config.yaml
n_layer: 9
router_z_loss: 0.001
n_groups: 8
lr_router: 0.00343
head_dim: 64
norm_place: "pre"
parallel_block: false
init_std_qkv: 0.0474
init_std_up: 0.0474
lr_head: 0.044
decay_fraction: 0.685
batch_tokens: 131072
seq_len: 768
steps: 7412
Below are experts of layer 2 (counted from 0) of a mixture-of-experts language model. Rows are named router (the router's row for the expert), up (a neuron's input weights, with its number) and show model dimensions 0-191. Each number is 500 + 40 x the weight over its row's rms, rounded and kept within 0 to 999. Numbers have three digits each.
After each expert's rows: "gets" lists some tokens that make up at least twice as much of what it gets as of all text; "mostly gets" lists some tokens that are sent to it at least half of the time. This comes from a sample of Wikipedia text that the model never trained on. Tokens count by the router's weight.

# expert 26
router:412480502563526484481471537446549466480503472483508485548508416498450448629510509589542517558539478476538468504484523462541466487480494531552516536499509511519486483543550472495458504506509521523478538447440445544493518454519520488529473556550498495517507545484499536497538531612444464453501499475473485410422514470486511480535489604498526499476466490486523506420541466491499437479482483420490503512457566450488417567448529500505480430466544480458500476426551544464526432469413467521473509465498559442489621446516484429498484499531532531484512423540538513485529498508544497526
up1:518478477528505525455450541499507459489545416532482490515540453502527431494520530519512533536531433473499532532503514428471477453480496511582462503506544568512518571476536450466498512580549501507442478503494486614422501497514511428520529527548473476504476451576520511452481524466533431515468483512498420431468587515533502471517449515502522436472478473494534501472551480502447547528463484484501427471493426521402436599485525465398499504503563516510443529504550430459436481503510545529428580506460499473537515511509526497459489458536480519503454513504545522488465466422542515598
gets: ".", ")", "\"", ".\"", "\".", ")."
mostly gets: "\".", ").", ".\"", "\",", " million", " 2–1"

# expert 40
router:499602472491507462524487499476551481533454527482488487529513411580495452535518473485516488568560513439537464541467447503522485493488449554527551527455521482512529495534499411495501494483512460491422534455466417542513509469495538441471509527480492441537408481434438516450476503621489489389537515490473451414522522429398556409466521543561515471525538451489559449523544491468554449463501499564446525473494482467518486529512547497486488455528492489489495464446500468464460495483476513498481481483455541481488518464446513461444479449501519553498568525555567510488505565475549451505
up0:526488501481509478517445587532594425493521489503422511534555453491531421509524500485468527528508500493538476517520430415478507462508484515515538467483449448427492458524504529505456449471412470488445497518510454518516472480491597498485470593528481477482496510447424475491475512549531522517411573521345492490476520409460524485504540575465470497489471550494520519475559529513540490485478449540468535495432518486511493587502504527448463548511511523475510429444542465469529464509519509538496547455479494491610547472507467543452541490505475590543486537468422505507524504503464479494
gets: " |", ";", ":", " described", "---|---|---|---|", " JPL"
mostly gets: " JPL", " ±%", " medalist", "See", " Lemmon", " follows"

# expert 58
router:449503537516451564434554520466548440490574436524413500582499446537496483512527523507517511544515475466568502532496438404533512470483510494495509566521505438510496414553545503451482518540542468551481554440438498542491467465549515493450548544511554401520487535423590538442474506514501462433484503480476470481506529517442508464537477532508545478544519501504510489500462498462476535493455457502484517511480506439455448520486568528510473500462523474407503501474495539414481459485467530496467499426503609417504566467445472463516474483556548575411498532480524556512484477504529490496
up0:466511575508416533496453497560434489522476541472488480511512459503508425492490484539496522505504504491594520585490513524505484520451474534486521540485517465488490420499495567468481512527564437480495475502427517543546513414545529510476414497545568487533463554544443528597558426495522422495484495531477376499512455538458481502510499559520555403490468487550563491496543494514503533502505546501483525513510605458478467516469574456477526484482481436515439484527573525517496475416537528481492552451574532432506513494537514488432513527472501542461492523494507547488484595455475483508
gets: " the", " or", " A", " ", "ed", " had"
mostly gets: " found", " included", " used", " like", " often", " These"

# expert 11
router:501532497509476439495527533464561487580462442475480501482556451532505438574533525539462501513549510513508474546489470453557491410452435499538546560462507453524445484522562525494459500500531453490445541430469481464461524468558518505494549523465536486552460564442569503424510563522469451458441488494500427448451545450409514527521467565557531521515535488461459499506484475479566452446492443540509570545431500425491485501524534542467541473472428479454439466489495503454482492474427453595519554460536534469524514493473479453501393467541483546523512484535504521471502492481562500512
up0:500530497513546470469492541520533473528523499531492503480481500494420433510513490478419537491510468427455530464488514414510517491457491532444470565470565478554498489478473507480522484498535507488519518499446431478518527423616499530443552463502539469512512535474444566447497527544475522471471517552511461552546484543465455588571467544500550406514529463446460540528471516509507509522529528553479510484557496497502497419461539554443538454536478506484479403479548488454458498535482511511560623481595473555563506488505446452483470520551427535464528480522555561429499494556552492480
gets: " and", " In", " in", " was", "In", " but"
mostly gets: " when", " but", " while", " than", " after", " they"

# expert 42
router:469542520471456467515516506445509427497445489479489480606498479518490393576466483553531526558502488462575453541481437469455438429496472563519562537501492524541509478531495519490469504475504487500459466390472430501474537479473569475540476553494500424526466533462481532482499580571460420423514486506460470443481502484456570487517514521458489496466571471516489501506595499440545512471502482537425620529445504480529458478467496505502480448535480484463499507482484530476495494477482423518455486498466583460489548407441479458508517495521478552506522487538529568548546511486551481496
up0:412530491551489507470517547457494451531502436481494524559519443540525487509521503513508471567519490485490523489530477477534450471519489455526477544494516456577441504515512597463439525525534509550510610469466513496522559455530469455482487545477568491578511554478514507451542522512410465463558526492420515497515562438498520483548493556497541444534492504416489437490507488427492499513476425511507480505481505477556501465463564455484482463530481430537556452467462487596418443477419496528575475473470582472473529456478457452477470535561482477464521580535532517498559573521490487533
gets: " |", " the", " and", "s", " 0", "al"
mostly gets: " ±%", "mathbf", " 0;", "AZE", "а", " final"

# expert 31
router:447524526558461524466497532511546477467544469512518465507536436530492474564512562545471556542536454445543414502517518445553473471489496473531533509475517420570500420514571527494482481516537486545481539386446432539482527474541558480421446565536519474538499533454516556510488513542465442435492458463478455485454477494477453477516515571489536477519489504481461507473511467484507499499488483512457543572484568401535504499435528530490447459482480459402465510434548506432473472462426499510496518394514579472552535433472481453513496470526556536509515483550461490465546513545540492521
up1:516503530508486479475480503495513525578428548499472494495545503484483501507542457522441450552472502448488489470522526554445486456418534525493528533500489534442504515508467432487415543505489522590576406560489494518475547494484484451445493531476540434504562486481531544457455525479541578516473481485507539509460490521533496471486479570533512402508512430541518395463537491455436568504556467465412502493538557403465466420534511507499473470564468470492479423513457491546443481492560545457473504493482529473534498527504551551503494505462513537516451579534489538485490520407457419471
gets: " 1", " 2", " 4", " 0", " 3", " 5"
mostly gets: " 11", " 30", " 12", " 14", " 16", " 26"